Below are experts of layer 2 (counted from 0) of a mixture-of-experts language model. Rows are named gate (a neuron's input weights, with its number), up (a neuron's input weights, with its number), down (a neuron's output weights, with its number) and show model dimensions 0-255. Each number is 128 + 24 x the weight over its row's rms, rounded and kept within 0 to 255. Numbers have three digits each.
Before each expert's rows: a language model's description of what the expert responds to. This comes from a sample of Wikipedia text that the model never trained on.

# expert 39
Standalone numbers and years in tables, date ranges and counts, such as first 8 games, Friday the 13th, 1996.
gate2:078147168148118160132156115080164131145149132154148113096149128118137123098155145163092075139152112152133116144149160145154095113155132123071154175184111133128141137098163121117116155135137123133104164166150084124109084158116127108135128139120127148154124165150110142144118119141099145124104123122118148168162143158125155151133127123158094150144153166126132099156131092152137150139167128075153104097134136099158126109111127116119110157127160140122140139129127100112115173152107129141114140123118116111127083077133103136091085130115127148117100150097124117154145133100139101115081137112148114073132139131128125175146123143111206131157132143119133130080102145112168129124109147199133131175085129119115154145182096128089140127118125123132141129149153108152126146148173154
up2:111085114128101122127098142104135100140152135130071168077113198127142096137138126133124088083134145153143139178185173129134102140126093122120160116165109095128160125154154113169147146154104157143084124117135129177128124114135110122171162119119075108135112136151195126087152164125116134118117134132167117150134142137115147108074146139080146135100141132146123138139139133122161114129114160116101157141130110096143104133070122100076121125160123137109112130094157085135132151107129148164120107161134104167134111133095125119095136121136103118102131180083118106102112123099133135094087149111138121147139144155104099137138100144139160174116138151128142162131108088094118111127145110126113097138121068129123180140133096124123128114117082126142139168118133155130120148141140141
down2:100123132156098135133125180175131147142125148151139105104155131101132142150157110127120137105081138108113153164166120166122121156091130041122147115135138147145127141139125136095137150101142135163107131126092110125215104155112133127125119140140111115114132172078129111122133097145103099111122134127118149132082146129114128124159109169132139109121101146111135183140117095118110125101126095143127086143174138118092089110142121165128136095115131118181128154132105113148163144135080126154091117090122133138150148133109158110140167164065128128108138153111141147111103106119115150137096140149120175163112146102118089104129114159104150147146146094146164130138125123131100113126165133154153145139152168117142116086131133113111167091098139164098079104162151124153080148135148134

# expert 13
Table-cell pipes, line-start dashes and newline-space in lists and scorer lines, plus determiners a, the, her and sentence-final pieces.
gate4:144133154127156143147127116107131133139126084153077082083077166163125120118131134105145154154158121158131118108126079138118123097125133134166155119111155089092115081136158123116138125092145130183138158139118119140080116060130152125117114126139149159111117155165144162131134159111106130159137074141125119104108153114138117165133102155106077160102132127108147134135123106163120113106129106112095150142149137148114130137135128118151164148125147115100126120099151164140128158141128121159195161112114137105160104129106119148128172143117116124132165062114121092140107179096151138120117107103159140179115124164159125136117130112157057145162125132138154154153116134100131141102117120115118131108131169099126089079175114116136147116138155157083143122145139112129138137078116128
up4:143122172094129179145128145081095160145081115132131150120170126140107139069136151149113139191125119150148140112118121154145122148114126148112091121094116125127126065173147103171131123131138087140108151153119149112106092136127064144106153117126123141077123166120153115117127158111113143135102113160109141123083194130122129122131157151110104141124204132111101155105115115187149085141104149095170104124122138154123117080092128110131134146125133145103159144118113124137128155105155151156094155063129121134111134121128143124106124120141110127120062139122170073090128117139125136112115142140118133117121141140127130140153111144080164116145145139103106159084145093157122166089134104129120145177132132130151172122126096147142132120107144132098147123157146135128133129116141119
down4:121092152155120119098102122072165135097134085131110092104125144130119131125096100101144170131131063106117119168119127166171115143114134124099135149108089121102129154134131117133114155120121134110181138097089091141105120094086160158119133135160127144138116126123101109141139102144170112124189135157100128165141105112130125128172101139185148165123147130106148142130060111118122115146158143106128143118119135097101109140157136112122162152099153125180138102118149098129112109129122112137104077121066118112118141145162079111117139119094112140140159146132099131140109139105139156153145097151104071092123143153110105123153128101132121148137100130162160119182104079145108131132143125094087143176128184133129131129131121123106107085150128164112114105134101113137150118096123148

# expert 26
Commas, periods, semicolons and parentheses closing a clause or word, plus clause connectors such as though, although, where, when, which.
gate0:096141164127124098105120149100121121125079078134121127175125122126099145118115149091112124092092155134198118102134100111162152154085147109146082095085105085149121114147162160152138098153126115131099159147153132141139066126165145138134128116171112115097137110095108116113126133146111123131134159138166115078120155146133098145121089139094130121156136137138123122125155172163088154116114129118127141043095136161127128147139126104155148112151165141098091137110123116163122135098083094143122141149147092123117112107125119154085167119094149142097122138155141122157125113133107110078139139183136118132135090149127140117099135087112174124087154144109147122100129136086119172120117128141126139111152099129129121125130143128162154163128156135104088105126118096111107120119127086
up0:121130116174149104113124073124146085122106145135147156125116097113134128109105141105106163107120134122081115127160164121138100142122171133135165098159121157133134144113125100106121106125150143132107128134110122109171125144138154172143173100105115136173147161116143151127078128153142124165063113144156139119145090161135090133156093148152118104142143151079116145123123104201151149131159140130090171149062132099137111119158089186092114124134138151131125132150178134130121119106116113129115151080132122112105111156114153139127111084129131132089134151120108142174142098157096124124125120123172194140147153063115095131119128124142119103136132142143133143150157120127124111109135146130170106079150146112135153127156131114156140124100103087142131148131192134133160115134116131
down0:163141112137132121136131125120154148146120178160123128115139125126095129095119112138109154171145144115134180154123144113060084141102127121121140101108131133128115082129136155126115140140154135104090162135181127106158116147145122147149182159131093133132114110143128142115103116145144127104169114140120154134128058126160169096157116088125143137149118127103124154102127171174146150164100150112114119143098145096143152088126112091144158159149168114114133142099138117099148153127127127114153121109138101119092102146137141133096124122120100137129169151161181156113105098132164144124129196138068129160115167099083123113146160142135106158096093169134110100111143103147172136144104121124127145133081148106149132119166069144148167133104127131127083113123133141179119131131135109

# expert 62
Number pieces and symbols like ±, $ and 12 in tables, plus mid-word fragments such as St-ri-ke, Ste-ve, de-eply.
gate0:086128128118141112126129117137151105147095173107154111159087110164170139128143111124122136112100179161141090145125130087123119149111102098125155143118156105094133132118133104138155125118115111122111112081126115138139131144103115090135123146114138102138146113109118130149211123162116120112072158122134108116104099097144135159110116124124112133097148086155120146109140086159107143124137124114139093145123168148101159109107110171128138119132148170136074113134154140116121111123161149123119136135122113107134081117139067106143132125128147148085088107157068148107146125084116117150158118101128165114139152094154135116189156148175097127116129111095083171145131126089110143059116143110129145154111080132144166127129136115084119124137111100170086120155154114085123130128142127
up0:174132153119097113148108154128149084186160119136153147142126111162115111146129125173052141117121126136174134148137144156113114111114126124123117187128143117128149160160138131130121139136140145126153095117132124159100151107137120115176174081122127117152190150115084148116145115118092139124143090164115123155170158117087114138128130114103134099136135125120096139127171136073148127104141145160109133154129160144178159118147145131132134158172154105135110132115115104110150131127093148135141117150147113134117103111109104143110110148113167154119185164117113175108135155119088114114077138117114127131108093109134148122145139148108189172097167168137092121128113142069144141123156150121120146150148151131150141139128138130122117171122118174116153096158190130125135112114095159
down0:137169108137113125101129183110152119133109134113123137153139143103143115122111107132148145112127059093117176170116085113146125138132106097121128134170147133155191105136087174120128132154134105168080130098110096198129072127163097117155152105148105149173118139111124154114144117127095119112104140152144117147138151113129143136142136143102151110132154141127106159104169088142133102160133091073123153133109155142117104151091124115152119107157140136132137187142118148072127144131139145167110155117138113122164152104120157116142129143124160166118143108158092155160153143134165135122113171132105119141135116131148123144176164135099141102137147110133102169138144120092149167092054125122152116111132141143158121092156116085121141125129141147106108143106148157151134154115106120

# expert 25
Second syllables inside proper names after a capital initial, e.g. T-as-mania, Ca-es-area, McC-ar-thy, T-amp-a.
gate2:136095170126142125095143136126117153135106134181135127123159141112123117123124099167132139110198134104115139105141137114153118161154131166109145093131161134094145125120144113133087149139154157136117140121145105154140146123101117134168128111136128080096128111102115121095129140113146130102115144126133165085127127111111143163148176136124111162099137132123111128141129126183137115115154166149114118124071145145098091113127095089117173066056143149144149168089129141115167122125101113133159137126045147131149124137147113144136154166047131142126136087122123107105139105148122147104102126158113115118142115147180144158108144093098109099157162167105145125105121180133161116172119132105106127139131109152128131100154118092152100125080099132112125130130156131137160120128138098
up2:167149134097134122105112163148108104133131101110128131116116061125140120063084172124126162116130143123117166103104133102076154103132127186122114120115110154166128111150133132112172116107160128119124151090140134082131135131113078133124153147131130147127131129159124171143158146116127140155143095107122133127157107155111138100137096151122149172152133204120114166108119115133114131110134153123140103104121154119155143147133107140096098122118108107125150107117125118122104134071122165098129107126102094135114111138137093145153153107149148104095099100110134108141119149110123134092113106171155128178126137120151164076111120122103142132141100101123106134127088102118141118144079145164138128148184108150136124131124117116152179168186141190126097129142160092093161111166108140
down2:129111145153152124155118112184121138098111126164096145134116134125160026062101112158168142144114143128090146096106142121135136126103134140109114115103131152123149147128113131170171127106115121155118159108140108144180125117119114136123120149147153155076129178163111156119133136112122110121190158183073124120132125099137145127157138136156159140144112147109131161108109137136141100142087109157103099131147124118174096126130107158118106080087088136109133158121157143102096136146149116145152125161107126088075106132148088164124099129086154107107091106138096107129141150115123141134162174130126064158130150155135117105147145145171117091144107144112156150126115130103108139119108127123149143165141144167113105107102129126122124114139160150133119130111147150117161119108125144

# expert 33
Second pieces of proper names after an initial capital, such as L-ar-ry, Z-ac-atepec, and name starts like Br, Kar, Bar.
gate1:111122099152180113131157110091100135110145115150115141104117139123142147176136171114113063136133162133154158138184154083148141125140124139130076136131144170084131121099112141093144161075163108141159061110128149131110133118096123122123098131154100110122094088155132132114126105095121156125128141134129143145148117091088120159115117143107116149091167076083093123167153112115130132155137116093138133155131099137129062119149118154114140131133138127104122119102168152117122124158113150121108093144106143094117166152088159160142125123138114148135120115100088134102134102116075148127120098105117122143161123137100105113098091141130147101144096134148136087135094122157122127131120122154104189146148077152129096154133111143141129159099146108137090139082138141110147100150158128
up1:140174093133140102172140090069149126107101146132116145135137171079112149114159137137136132131188115128133129132122140107145117170094120123112138126107131132120128135117079140092102131145080119094169162116122140103135124141091127146177152158110131097140151135152112092128121128113119146108159128124140105157132150156116128158115176106179122130075158120130175156157130155160151106087128172148087160077110126169137137089123148125097109110104143148135152133136134104127159109115113153121110153110190205141138150112113165147130097117086160138134092106146126167151080149146123141140151155139121139134117138153108134148119108147125120134079122144110102142165157119088110125108121140155139140116104100135118123176143113090133121131135149093172105128130130139139171152137173135
down1:105142140103159154140133119115137091101116098145166153127081143138159164131144121114099134133126143112135136156186133135130113130145112080147091124155121153134167111079102138089094116132130114097150093138128132137151134146133145133113169155104149109203069138160135112159095157147097153106086132100108150122139128134147123131132161131102142091124178115116115108181162160186157114132124133113113152131159087122091098136163136114152166134143122099110077126137099143133174157106114150108146113136156154113129139132132166130162091096136133126110130120157119147095116139147108137103142082107156153109167144095072120168105093143125121160140119122107132082150105129138096116126170123177130134118119136130145111102149107128141127112112096140114126137073148127121140132190134104

# expert 61
Table pipes, commas and semicolons fused to word ends in lists, like an, es, e, o, ), ;.
gate3:152090124136139117087090172131146098153153113108119105087122133124120127145146122097107154091121124145105131110142139107100108085169122073125168107133126125098147144122127108128119139120147141133066152132116159173082142165161150127089126127122130130157097160130141131097176125150070160110132127133084152137158069138095105146123139145121104144137141097118158108136100122127134183162127175171113149172134123150118169174126143152086129131145096101175146115122122127189115099131067134162120117132143141118101132121157121137109144109123144094140126109154152135171136092133105141107130145134169148137100161096160166124104107111114122137118116117109146115118145124130110159142129146131127112106112129103104125134156066093173104094178127118105129118164125108141148155144134090
up3:180133151160170110099160129107136155123090138123152083118090105123111141159109097146147153142147137156103141157113098158135134160103132115118156096173108141114095147149076134169141112112132123118131110098110117116177156119153087102082159108146102110136140107133155131148139107079109131137127120095160128124140155125134148124174134144132123079138101144202123118131122098109157140094183190108128093139153126106121160147120128149147120122114115110081125099156124155148104110136108150171139115122084114143126145132094124107119137119126122132125151133103135115150161125187108065121083168128129144120124134081144120160157130144125130118126109122132127127096124150113127155125153101149106090130190128178165146127153114126134072140123131165113127125136099103146092169146113132
down3:142142135142156133104107158126119147156131136128151068101138109156141135096141140122150116076108103133127135138120100100134108124180169124141141130108099138122138125149102131119143138107110123149070119108161150076129118128118132125154124112150132112157135152083180110109106099139148145107138127125151092170127146152115153089140136143120127141174141131113118105088181143114116108161094128152085061127128175131168156136101195130146095166120152118120203124138129163090128137108119121152097166134146138146107171137167130153139139147072107082110102119103083126112160104164125142125146180162103114119137134128122128124114129111130169141143135107134136103123158142153121105080139115143134126115130140141115115158121142124163139118160139132065175081145148149131134089117105119

# expert 30
Single letters or short fragments inside words after an opening piece, like g in Thanksgiving, h in perhaps, c in counter.
gate1:140139091089126130099156135118161150116157085098115112145138109194109106112112145124130127124089109141097122129134135144116171164171107098156170122101157144133080129168103127123109178163136135130115168137128126143082137119138112114139097119145168118138153100144151125127118196124083128123096133144094153137142159105120143171153156134153115163118136148129131137110141161133138138096127164145119134122118157136099127142099124170102104103146136094098144163128143151170131134113129113116140171114130121108127140138074131141152110113062105097130141149185149152106117133111095099146084111100163156164154141106164119133097163114098110163089115121103138147100142140102165139089121171087113111145143108166132122128116131127078140170096124107133085149132132113108107147132104158
up1:106139154133119150132103103113176154140138135091132077116091144103126121106124131146155070088144154099154094147110132120133144104116135169146124121141140179146150176093143109126119127103126106115165093114142102158101160130149120129126124137126148120133162154157136106178116113155107170161131130121133146143116112135071113207148133128132100183132118133147109139089129172106119131118126151148142130153156124092088150131097110107154124113146115070155075155114150165145104104139137151181144138088130146105084127133138173136118140129145169187086135160150135133125145116110137126139149158144177114125109166131130136107156129172106165147080186136117168141099095137098140138113124127140144126091127102144126110133097131133127111111105165110160138110128126169137115118120127122
down1:154133156114148136145105161143080095106148167132141139138116128111122108127152118132038138097177120114164133114157098144110109140116102155124148141101156156111114160135146150098133126099132072162146105139164095126116091103145150144158141114135099128149141132108132149085162110141100108097141102147143098137145105108135125162102088138114099127149139162131094088156127074153122167105134132126112152169123119146161131107114132133143117162099111112124148107151133109065095168118140138175175108112079148141078150114131123106107123120159095131105096122166126095096140116175165111115146090120095139131110121155130132073139128187135133099132139107143151130155116157126116168119154117142196102133135127110146130106163094100103114101136099145133130120132126139102138133116141118

# expert 46
Short vowel-final syllables inside proper names and technical terms, like Am-e-ghino, Ser-ie A, Chromos-ome, Geomet-rid-ae, often after M or Al.
gate1:129170091097138154130104105133129116119116107160147128083142136117132160141128128112105135164128134154103144085080139147109133091136159149098133140134158143118156119115129076147170106195129139123110128168154121154108147136138155119117114119152094176089067147123075191147165133135110120111106116180156162131163157096129153114145111081151136127141122088154145174121146116136115129122160167132137093108092130132115107113114124094130111108105153139117131134123128106167145138143139095145100152108119113131127116131150133141148075151151103135158122130143142120131186147111154102095112096152088101103118119123129108136121124158115138100182107090144068105123120091149075143097108107105114112132103111125141122136166120115120128088129172116172097107106116102132159145146138153
up1:147166117145167131142112143143153148041122123123115091115122096124137113178123130147133145101165129130140114139179120104099110085135139124149118109150101123103162131148102146159127099136152151104111129078155134113117153130103125127132107099133156114145112112073103098089164144130105102156093120136112116128168128083147191122137120106139178177118119122136125134135100140158118095114124116121093131147146148118104157147131103111145143127183128159112095158135132101114149125173110110085155109112123142106098107112109127100170144080149086127097098157160117103145161112166132130170147173118135102152139081131132098136142120097129142115138113134112078138139083145113112125167100093132079123117089122137129157140137153164140138112102104119131135168130131129075124127173147138
down1:166176114093132123106123119096122139136136142120187126192135155102152097136114118111141113117131113172130086104158143125115070113126100117136102151118155136150153122134106108174162157096142129145108067110106116098113120097137095135134082145140119120117160145121120126099168169110157092101130128114108110147205103131138147129124099138110131134089115145134106147123100113159160121121122139127139176149130174100127141130116114130119118138139152143129128144095140119082096163147140082098151083119103127122126146150084197145148132074136121118125102138151105129105113133169106097095135131120127118141144129113116081104114155133117087126149173168099113095113108156140148149129142100124111148130094198135101122173114140119106163131154107139132104131103139139124116109175122153

# expert 5
Year pieces, month names and opening parentheses before years or figures, as in (198, 201, April, (19, in tables and lists.
gate0:109112109136122156125159155098131105162126082150176081159145101118138161135125135125094158115117114149090135157125152100131128084096059115143166109168156096127104129118129134121136130148108157118169133118105094157090113115112109122167148135182163116123116095163108166138158134123150157154121117136099099164129158168120125155149100093178094142137108142100122173135121127183141150083126144102105150094125141116145140137087113161097149146117155107156122132109136138092097166124105107102133175146168122142132157122087157129142121083149134082130127113113122116115131148113121094143133155083143132117143133126148137158090108095149149143122150107154100140122148105167130154128090120096117081131125164105136140121104092090158119161136122148103072114138127132129154136158138137
up0:079076114132119152134163125128188148159132151129140115119103116127159143155123138133119111153092136154140112126135129132124166098165136105143203137135130151121144148116116089149121125105119089139104099106159129116121144126136096121086159149155110117128152178147124168100127143092156109145110163086156157163116095109121134104144127082130160139169149118075116135131152161117120143144141150126155151123129115100119083156081134130065141080105131137103140127106136163122097122110123148126145128163137125130153105136116117112162126128140117120155050146083178113140148113135131105110099121162140109139114105128107106127186141073179112089111139150124134177153104126160153146142112147088103106121135130129152107127135131166123122129137095136156107095122141114126124183131169113
down0:116153127142123133127146101095159123143128158149122180171117151143104178108132137180069090068120141100150163161149118073113115205125107132126131107109124111082091120158096134139069127149122129154102120124124097129106123135145161147109127107140111151106126129111168135171139118125114132130141133126134146142126112148122123164146112118117154156163137139120126153144100129116151144133159121127137116128089105102065100119135138163150154089106128164106144165147105159136088110130111135115126149126121148154130141164125116162168103107148173137140095180122130138181129122141132136105091140139108136105133104111125119108093151135103173164115167129143113159148153126170119145077093144122125174158127165153145159098109114084132117142124102107094148139143125135144112174096103104

# expert 37
Single letters or short letter pieces starting a word split into pieces, e.g. G-ermein, B-eat, g-orges, m-ember, and blank table cells.
gate1:161122120125126138126123138152070103153111116149122110154121138118116138198105128098127095171104101109110143141153165107127118166144127126118115166171166142107169129150089138132095118174138131132147116129146133081144146117117163149111111088161096087193109157168106167108102148118149134107121111128168167139116092180124134106118110124112126152131127072151179149143102148139150135144147165123136157117106118125124088131137137160110093132172111099128093108152082104145087134118128140086183129108108118151098133078097091121161119119111145141121093138125148112150158115139180135102173124116150100153086155122122109136105160138096128131135140140099136135125148144112098123122089094128141139150114135110133132145120141133144132165133148162096099099129146124083117111111123175
up1:131111161140156097143127138147146148143148144097121085125096142158146117150093171142084135129084130167128130138105097142118151099102163128128122071091160156112129138133120102109136142150112157123126105145124187122154138123135125137095137124158104088124106139136113142170145079103112104138118145129141120126136130135152152186098099094127123138122123120145145164157093135153130092128114101127141147151127184125116059123140155088135183138138093208166141133115137144145121088112154093146153134101148148137135141124113131122110119151073081164134125060126149134136125139121140146138137121153120118076088077103091095136100162142128127151151111127133132095114124100134114138125125121148118089117164121177158136147118138114128085104104138124102147129109078141109158133175123121
down1:116151141098135099113199124137115161125121139141102107113094071104117096146088138098114068135123132134084163147095124149075155118129128092149133114127097124140103146160155089124118110175114166113116121107150131179095117114111151118148163160141115119106122111123151151104145132159078099115138107126168108088101131130153096182146106104092132125152108143200135142149099124138144114116152129154134156111109102155095093123109131117135147107112116155146113137123131087141130080101122087132133167161161115142124096146114121110118106150110103130125164162137104156100164152123157158147127153124158124126115114109120190160139155122156145130121136122153131103128166151151173161102113118109122140106132139108126121123139087108101154139114115089121111134159071093164147156130123106

# expert 4
Word-final suffixes such as -ic, -er, -ist, -al (skeptic, coastal), plus line breaks and pipes ending table rows or list items.
gate3:157105080118143108160104117101143089103096146125142117160129150132129073159116157099098140130082167130149088142130136085148097109124085140129135116162138152130135139154107150124145143151157120109128102120152120159134161175102104128138174129118103132136136133127149130143151107125133104118132121096105153129144156103112121178113109117110126130129117100092109112162156148103129110109150159180164161152141173121157123104143098102150123153071124134144104135105128141141130152146077160172164127155125125142114128089176139118090134161166127093104076121138136112149121156096102102104122160153143099088113134140113145133120099125132129141116076093123168182127138114165120149113178099162110109143119073135129105074107136108139065148130131131105127102141112136127113165152131140
up3:168124109126115138061130139104135178129093182141130151152176097150112134095149106122103164105108149152081119143123099111078131176145098119116137142146105104151125127097160114113107126111107109092144123143131152097088093130099128152117129124163124088120129177095138121145162124148141151129133121123134102164089127114107164119160145142142144164129105163117137157128138141107141112146114127124153075176147119140177113149123117146162107132156100118083107160158113125134138134130093108127085130145153165120163128166092141139093145158127077121168178110133128148118108105145163151132154136094122133107149085132157148110156122138140122106135108154106092127096096136126109152097135117121149144122104186136135099119102161175159168145084149115142115122097107127097127141106089123
down3:106104140102152107110123172101125152156127100133138094101127132074130153115145142118140124099146124169139133106139140095146084130104108065132125119108120165127133153126126132113142152094123088137158126157153158121096103133100117144149171101112118128083132133122155168081122142134164125088127128113119148102137113150127101117102137085103096095146136100143179173134111118144124110098104123111148126132129071119118113129146122128107118139102104097173140084129119110076111155154079132119110106129118116168157121135181120098104155146137097166082111101156077119128126136174125072158150110139066164130129162114127097128132169091154112156136105149131086079128146152118148123106100180116114091120127149137135099127148168099097150146143129101118124126160130135119127139104127144

# expert 31
Number tokens, mostly year prefixes and day numbers like 19, 193, 2012, 26, in dates, tables and scores.
gate0:103093130121165143128132086145108138150119152120101161117119149111115152186162118147147143100118159157151144111081127141126157128155168142112135142136138124154130110118123083119093089138093149145081123149072121124114140137177153121163109140133114129116121120110126094111113127144175172144147124175149123158156104126138128143116126127159175148120147168130167150095093118127146180144095132092138114137137112108133106110103070134149154122112167160164123136178127157122129137068139098163107121133131095155136137111125125144130098128117123172169091130154113162120192147121126145144101124104150156126140116145118140111131155139142147111123156108098159117131124160142109156135151145103170115094119154154107157085146082142121103107133090153116118122161102050139106092130119139
up0:155182134115164151092099124158164126152114127155118095116117101096118154112144122102113137093156116159103112174174095124152187132145156142150136120140135141139119111135112117129155132119110137130105151129156121115106104149079152153164143122124121133156107119150088127171110117119121122119134128095137126114159143093138138111104100120151136101117114127168113112179147137052143102135083144134135148149107149100146106148113139091148138119132128095093175095157131087110124121148110133148124095124169119069136096143156119128186104127173153113124158116141128147085120133142098127164106157147124133133130133116149105135077156123127148143160126101134085182089138190154152135112117143127141161140120169150162138100152101120165110130115174117118120132150136190097127086126137149
down0:159173121121120144117144106121113182163141145119189157128141118125130123154127181097147152123093182154132104111116092120109133104132175118126115111125164154172106131145147133116178109110135122146129100130143098126129165130141141171151109136158103109118147141137101125151119131119136136165128073128124186133119143140132126153124142132108140192135136103145129133137087151161110163104115124107093156116125177131110114167068134114112190131133123122093123162128127161117160161143115155120085138137140145081145096141116122106159123126145117155162127121077140136131141155128148136109119127126114142165116185137141089104163132133085112109150125106130103146100078161123124122171105122146137175139135142096138127103139121086141206090117128095144146128099118139102141141147117086